Below are experts of layer 4 (counted from 0) of a mixture-of-experts language model. Rows are named router (the router's row for the expert), down (a neuron's output weights, with its number) and show model dimensions 168-223. Each number is 50 + 15 x the weight over its row's rms, rounded and kept within 0 to 99.
Before each expert's rows: a language model's description of what the expert responds to. This comes from a sample of Wikipedia text that the model never trained on.

# expert 14
What it handles: Finite verbs and auxiliaries right after a sentence subject in prose, such as was, were, are, has, had, began, played.
router:59 57 49 84 60 49 43 51 57 48 59 17 50 52 64 37 53 64 43 46 48 64 39 36 45 49 35 43 68 51 79 53 65 35 26 49 40 51 40 45 44 59 87 57 58 55 34 29 46 40 44 30 38 62 43 70
down3:40 79 32 44 63 34 41 73 19 60 40 25 51 73 41 44 32 72 47 54 44 53 53 22 48 48 59 72 30 53 60 24 72 38 39 55 51 37 60 62 32 75 50 28 31 24 42 36 24 57 39 53 40 59 69 47
down4:68 71 56 45 43 42 22 52 50 85 50 59 60 17 53 48 29 13 65 28 53 33 68 63 65 63 53 35 27 56 41 65 45 68 72 38 49 42 39 51 78 50 57 37 56 31 46 70 40 48 53 25 39 52 50 60
down5:52 55 55 52 52 69 65 69 59 29 55 65 47 54 84 44 41 52 45 34 54 52 65 67 43 40 92 57 54 52 57 80 45 31 40 51 65 52 36 43 43 63 50 39 59 60 55 52 53 43 58 38 66 20 55 46
down6:51 47 27 33 72 53 30 56 44 40 65 55 55 28 51 28 71 65 55 86 55 27 45 57 30 42 55 60 76 51 62 49 32 60 40 67 51 16 61 42 45 55 36 44 54 53 50 57 62 47 40 39 35 58 51 58
down7:59 59 67 55 56 68 70 48 45 56 47 49 33 22 54 68 70 78 43 25 56 63 52 69 33 47 44 29 54 62 52 58 53 46 35 32 43 50 79 42 50 80 32 92 39 37 52 75 70 55 33 66 57 59 49 42
down8:78 93 50 80 27 47 59 56 69 54 51 45 47 39 40 47 80 77 64 49 86 63 40 46 56 53 51 52 40 28 30 67 66 66 53 41 47 65 37 30 32 60 38 80 75 43 68 18 62 24 27 20 38 82 51 23
down9:51 66 40 71 43 55 48 54 47 63 34 92 76 59 55 48 59 45 53 44 49 60 50 77 19 40 59 53 62 49 77 38 47 66 22 26 20 27 60 72 61 74 59 72 46 34 53 50 61 38 60 75 55 51 55 29
down10:36 56 46 88 49 70 37 42 44 60 68 55 55 66 33 68 57 39 48 77 66 58 71 47 66 59 38 48 26 64 62 52 50 17 56 57 58 32 60 53 74 59 14 35 82 55 49 59 63 56 51 47 45 05 52 40
down11:24 55 48 76 61 53 51 53 46 49 33 82 35 50 49 54 66 65 44 68 60 56 60 41 36 77 41 67 48 44 68 25 18 34 57 39 37 26 69 44 41 19 43 30 35 39 62 48 43 61 54 43 30 66 54 68
down12:38 49 62 83 47 63 85 56 35 64 64 61 41 61 54 07 62 58 58 55 35 69 53 64 30 32 62 59 53 50 69 66 33 34 64 50 67 42 43 55 46 47 35 63 33 54 56 47 36 40 62 49 31 48 24 62
down13:44 36 44 50 41 64 68 37 51 44 66 36 47 39 75 38 39 41 56 49 56 34 51 67 54 50 64 30 62 70 35 44 52 24 59 51 57 66 27 43 49 67 63 75 44 77 42 49 65 44 40 48 27 79 41 32
down14:59 45 55 82 62 57 60 19 60 20 56 30 48 89 65 53 47 31 63 66 49 44 41 48 51 57 50 48 72 67 36 56 71 48 53 52 56 56 69 47 50 55 59 56 72 55 57 47 53 50 60 47 66 57 69 49
down15:23 31 29 37 24 77 47 53 45 28 59 35 42 45 61 44 47 53 50 84 41 62 34 24 76 38 55 45 63 41 63 34 46 54 49 45 35 56 51 44 67 33 40 62 30 33 70 51 51 88 39 46 70 61 55 52

# expert 4
What it handles: Prepositions, conjunctions and sentence starters beginning a new clause or phrase in narrative prose, such as to, in, when, after, that.
router:66 55 39 67 42 29 52 77 59 44 72 34 47 44 51 50 35 73 22 59 42 72 34 47 71 61 45 39 66 39 70 52 31 43 40 47 30 43 18 48 50 49 70 67 62 58 47 31 68 24 47 36 43 72 13 62
down3:36 39 43 66 40 63 64 43 68 61 77 35 70 67 53 79 46 49 29 47 44 48 47 38 48 39 73 62 40 24 33 58 90 25 42 01 69 51 59 56 31 75 58 43 80 57 48 71 48 48 57 65 68 39 86 38
down4:28 33 43 22 69 45 65 55 69 22 64 54 36 32 39 60 53 37 63 40 91 41 44 40 80 42 49 58 58 35 37 39 63 55 40 73 29 83 46 27 48 41 22 55 44 42 59 45 67 43 46 56 38 32 72 76
down5:46 57 77 46 32 40 43 76 35 57 35 25 52 52 58 51 65 34 45 52 65 43 47 09 74 45 44 41 61 31 39 67 40 63 68 60 48 52 34 48 72 40 64 04 50 48 63 58 58 46 36 51 64 52 54 51
down6:24 42 46 52 72 42 72 53 45 48 55 56 41 60 49 50 78 62 66 58 30 58 68 57 46 76 65 14 29 66 47 80 58 84 70 53 33 66 59 64 59 34 68 67 82 27 60 18 49 51 34 33 45 20 54 43
down7:61 77 49 47 56 33 44 46 76 51 74 70 72 49 51 63 65 77 67 37 11 41 74 57 34 70 40 30 42 64 53 51 26 29 48 34 39 59 42 57 56 45 49 45 74 59 37 62 34 26 65 20 46 79 49 66
down8:71 48 44 50 36 34 34 28 41 59 52 76 75 51 41 41 45 37 46 58 33 44 34 51 62 45 38 39 54 40 39 51 48 73 68 63 49 60 39 69 56 45 33 75 44 82 37 43 17 74 33 51 51 45 39 26
down9:43 67 57 60 35 55 60 78 48 57 57 46 36 65 40 42 64 69 75 33 71 61 76 78 53 28 38 65 73 39 67 39 65 46 39 38 49 66 53 72 48 48 43 65 20 63 47 73 57 68 37 65 51 50 39 43
down10:25 57 59 75 61 62 74 37 49 24 48 42 55 39 71 37 84 63 29 54 62 73 47 42 56 42 62 57 31 67 13 55 60 60 79 65 23 72 61 36 19 48 63 65 50 50 44 07 50 51 40 29 37 74 50 26
down11:34 34 49 44 64 34 25 77 58 51 63 64 63 34 49 55 63 29 63 68 44 49 23 59 50 58 37 50 55 38 64 50 36 67 66 55 71 36 46 26 44 31 72 46 15 25 42 39 45 43 19 60 72 64 25 59
down12:29 66 30 52 76 32 35 49 66 57 31 20 52 55 66 47 35 68 43 63 48 45 29 38 60 34 46 25 88 35 47 52 28 71 27 57 67 69 47 29 22 26 39 60 42 44 70 47 35 53 34 26 32 42 49 64
down13:45 47 67 47 55 36 41 72 56 66 46 49 86 36 60 46 67 48 50 43 32 32 79 64 70 53 59 46 36 57 29 64 62 35 54 77 38 62 72 47 61 91 71 53 74 73 73 62 67 42 41 55 50 69 81 18
down14:58 60 41 40 45 27 36 65 49 26 39 43 54 60 29 55 42 42 48 48 55 59 54 60 53 27 72 47 36 58 42 36 48 44 31 31 37 69 31 63 59 34 52 24 55 64 39 77 46 38 59 26 42 46 63 58
down15:39 67 11 51 34 15 77 38 51 69 44 62 56 63 59 48 13 39 41 54 36 70 46 58 30 57 73 48 67 43 66 59 49 47 64 57 57 23 26 57 51 57 64 36 45 53 35 46 76 39 43 56 35 57 50 28

# expert 11
What it handles: Text after labels in structured lists, such as taxonomy boxes (Suborder:, Genus:), born or aged parentheses, coordinates and date ranges.
router:68 66 62 73 65 60 33 74 64 12 70 42 56 38 49 38 34 66 39 44 27 72 42 23 52 61 53 56 71 58 45 49 45 29 46 35 21 62 45 74 43 63 59 39 31 72 40 44 32 35 60 62 47 48 27 50
down0:43 59 45 48 68 41 70 28 84 56 35 53 68 48 46 44 53 43 51 50 41 49 40 54 58 52 59 52 65 54 42 47 35 65 15 41 51 34 80 49 71 55 45 65 94 66 37 10 56 47 58 26 36 37 34 54
down1:70 52 16 61 59 30 55 57 52 74 70 62 18 54 50 52 54 68 54 28 45 42 39 35 55 47 43 26 29 50 54 47 28 22 61 50 67 59 60 39 33 84 58 65 37 44 35 43 44 62 60 50 32 72 63 22
down2:75 65 66 25 77 34 68 67 77 52 51 73 24 61 31 77 74 49 54 45 55 49 34 84 74 60 71 45 47 63 54 71 37 65 44 39 38 57 27 75 48 71 31 46 60 43 64 61 21 80 55 54 42 50 34 51
down3:47 43 46 55 63 71 65 70 59 64 49 58 18 57 27 48 70 61 49 47 54 39 44 53 55 35 56 52 54 61 47 34 50 66 50 35 20 44 70 36 73 39 59 51 37 54 36 53 43 56 51 48 78 53 34 49
down4:61 52 36 63 57 49 60 48 35 57 55 70 29 62 58 68 65 45 37 59 47 66 37 27 31 54 41 38 54 83 56 73 68 53 57 33 42 64 53 35 63 60 24 58 50 49 33 47 40 59 66 55 67 44 34 55
down5:43 48 67 55 47 38 54 39 51 52 49 29 46 72 44 85 23 68 59 50 59 58 49 60 56 41 95 22 25 44 45 40 20 60 15 51 51 34 59 53 36 38 88 51 35 49 60 32 38 47 49 52 49 36 48 37
down6:38 35 67 56 39 51 52 44 37 78 42 65 77 47 48 22 33 60 60 33 28 53 88 45 36 54 39 38 62 29 71 42 22 53 47 40 94 55 53 64 45 55 54 59 55 94 63 68 38 57 59 58 23 44 44 35
down7:76 59 40 63 42 40 49 53 87 63 27 01 55 38 45 61 82 57 45 62 50 30 58 36 59 62 42 47 48 62 27 63 68 84 42 48 52 80 35 63 61 63 61 23 52 35 64 33 52 47 61 49 46 70 43 20
down8:45 43 67 69 47 40 35 58 47 51 62 39 59 26 50 60 68 50 58 54 62 80 60 76 58 42 61 65 32 62 45 28 64 39 85 54 72 45 67 40 44 43 51 68 71 40 52 51 49 52 53 34 25 64 76 63
down9:63 31 66 50 57 44 58 78 46 44 32 58 53 18 33 66 39 36 66 63 74 43 47 54 41 48 37 65 42 40 44 41 43 54 25 60 51 49 42 64 94 51 54 30 58 66 47 27 33 55 44 32 45 66 87 43
down10:36 34 38 43 51 21 46 30 64 60 50 49 35 66 58 28 53 25 61 49 46 74 52 38 19 34 70 70 78 57 34 44 46 36 50 38 45 42 43 38 68 75 39 36 71 32 49 39 55 32 50 57 42 41 61 51
down11:56 37 74 26 53 45 60 55 69 20 71 57 59 43 90 49 61 40 37 56 35 37 48 74 61 64 62 23 74 39 41 59 44 65 56 46 43 74 59 38 58 44 26 51 64 58 82 36 39 58 55 63 40 58 42 36
down12:53 21 38 57 67 45 40 75 52 42 47 62 49 49 55 42 38 37 45 39 73 26 85 52 36 40 26 35 43 38 22 26 56 27 66 42 53 55 47 36 42 41 33 46 76 67 55 56 51 46 73 61 24 53 31 64

# expert 8
What it handles: Short word-initial consonant fragments and unit abbreviations in technical or measurement text, such as m, pl, sh, km, ha, kn.
router:66 81 29 63 49 45 54 73 56 49 50 39 42 53 63 46 52 69 39 55 36 81 31 25 71 57 32 38 73 48 53 53 73 44 41 45 37 40 45 56 39 37 62 77 11 58 49 36 37 50 43 53 38 38 37 70
down3:59 50 27 68 38 74 81 28 46 27 74 37 53 49 29 44 60 58 71 37 57 48 40 61 42 41 61 40 53 74 52 65 45 53 65 68 38 41 62 40 35 56 51 88 60 59 68 56 31 40 21 42 46 66 46 53
down4:46 47 60 50 51 52 57 46 27 26 40 76 38 54 43 20 59 27 23 32 44 56 57 48 39 25 56 53 41 62 53 64 64 55 46 40 65 58 31 40 55 40 44 36 46 39 42 45 52 32 50 54 39 65 51 69
down5:40 15 53 58 45 49 61 56 72 45 28 47 49 67 29 64 68 36 69 50 43 59 56 52 47 55 65 35 32 57 43 48 29 61 53 75 61 53 33 50 74 84 46 48 66 29 49 85 62 00 31 31 64 67 65 47
down6:67 70 60 41 32 27 54 64 39 56 53 63 39 34 39 52 36 23 41 54 74 48 54 48 64 52 30 26 35 65 45 85 62 25 49 23 63 58 60 51 55 50 71 71 36 47 65 63 72 99 39 66 48 33 60 41
down7:51 63 39 34 44 80 50 66 33 64 70 33 48 41 66 36 38 41 75 33 45 39 66 34 46 53 54 55 41 57 59 54 70 46 55 50 52 62 92 61 29 48 74 41 64 58 64 70 58 56 64 50 50 66 85 55
down8:40 64 28 36 37 48 41 16 52 55 60 38 41 29 21 63 45 40 42 43 56 44 37 40 55 56 29 41 56 19 52 65 57 31 54 48 67 56 74 60 38 61 57 55 45 78 56 40 65 49 53 57 39 44 55 28
down9:57 52 62 51 25 52 24 31 64 76 44 60 37 55 54 36 24 42 42 38 25 31 45 49 32 51 58 61 48 42 45 46 43 43 66 59 52 38 26 51 56 40 14 33 47 41 40 42 28 65 76 67 48 48 22 66
down10:24 06 74 50 42 31 46 72 65 53 80 40 31 62 21 48 54 44 59 73 40 32 65 65 37 45 53 58 48 32 57 48 49 37 24 50 51 45 46 42 76 74 58 45 55 57 66 44 22 81 62 37 36 48 56 55
down11:72 52 36 26 41 46 40 67 48 46 54 33 39 55 37 56 40 42 61 53 66 65 52 34 59 61 65 53 28 40 54 69 76 54 60 46 41 53 47 62 51 42 39 55 78 72 44 43 59 30 36 66 65 58 54 54
down12:62 94 43 49 53 58 27 40 68 58 46 65 58 41 50 48 82 46 42 64 39 67 30 48 30 56 58 94 59 57 64 14 30 71 51 73 45 55 40 53 51 45 40 29 59 58 35 49 66 66 49 44 55 07 58 45
down13:16 62 59 56 66 52 99 62 63 65 77 36 53 54 45 33 60 47 62 36 55 57 35 72 57 56 43 44 66 40 59 67 54 65 51 84 78 57 44 24 55 44 49 75 25 64 69 67 59 55 53 35 41 29 53 51
down14:64 55 55 65 46 37 70 54 41 62 29 60 51 59 61 42 45 57 48 65 33 63 41 56 24 38 37 61 55 65 64 68 70 45 80 56 39 78 59 61 77 55 52 42 52 27 57 42 54 85 63 36 62 45 71 45
down15:25 59 43 68 50 49 30 66 20 28 59 31 49 35 46 35 47 96 68 58 36 44 40 47 77 43 50 55 49 29 13 37 37 54 62 33 63 15 26 56 66 39 43 35 66 52 76 48 67 36 38 39 56 19 33 62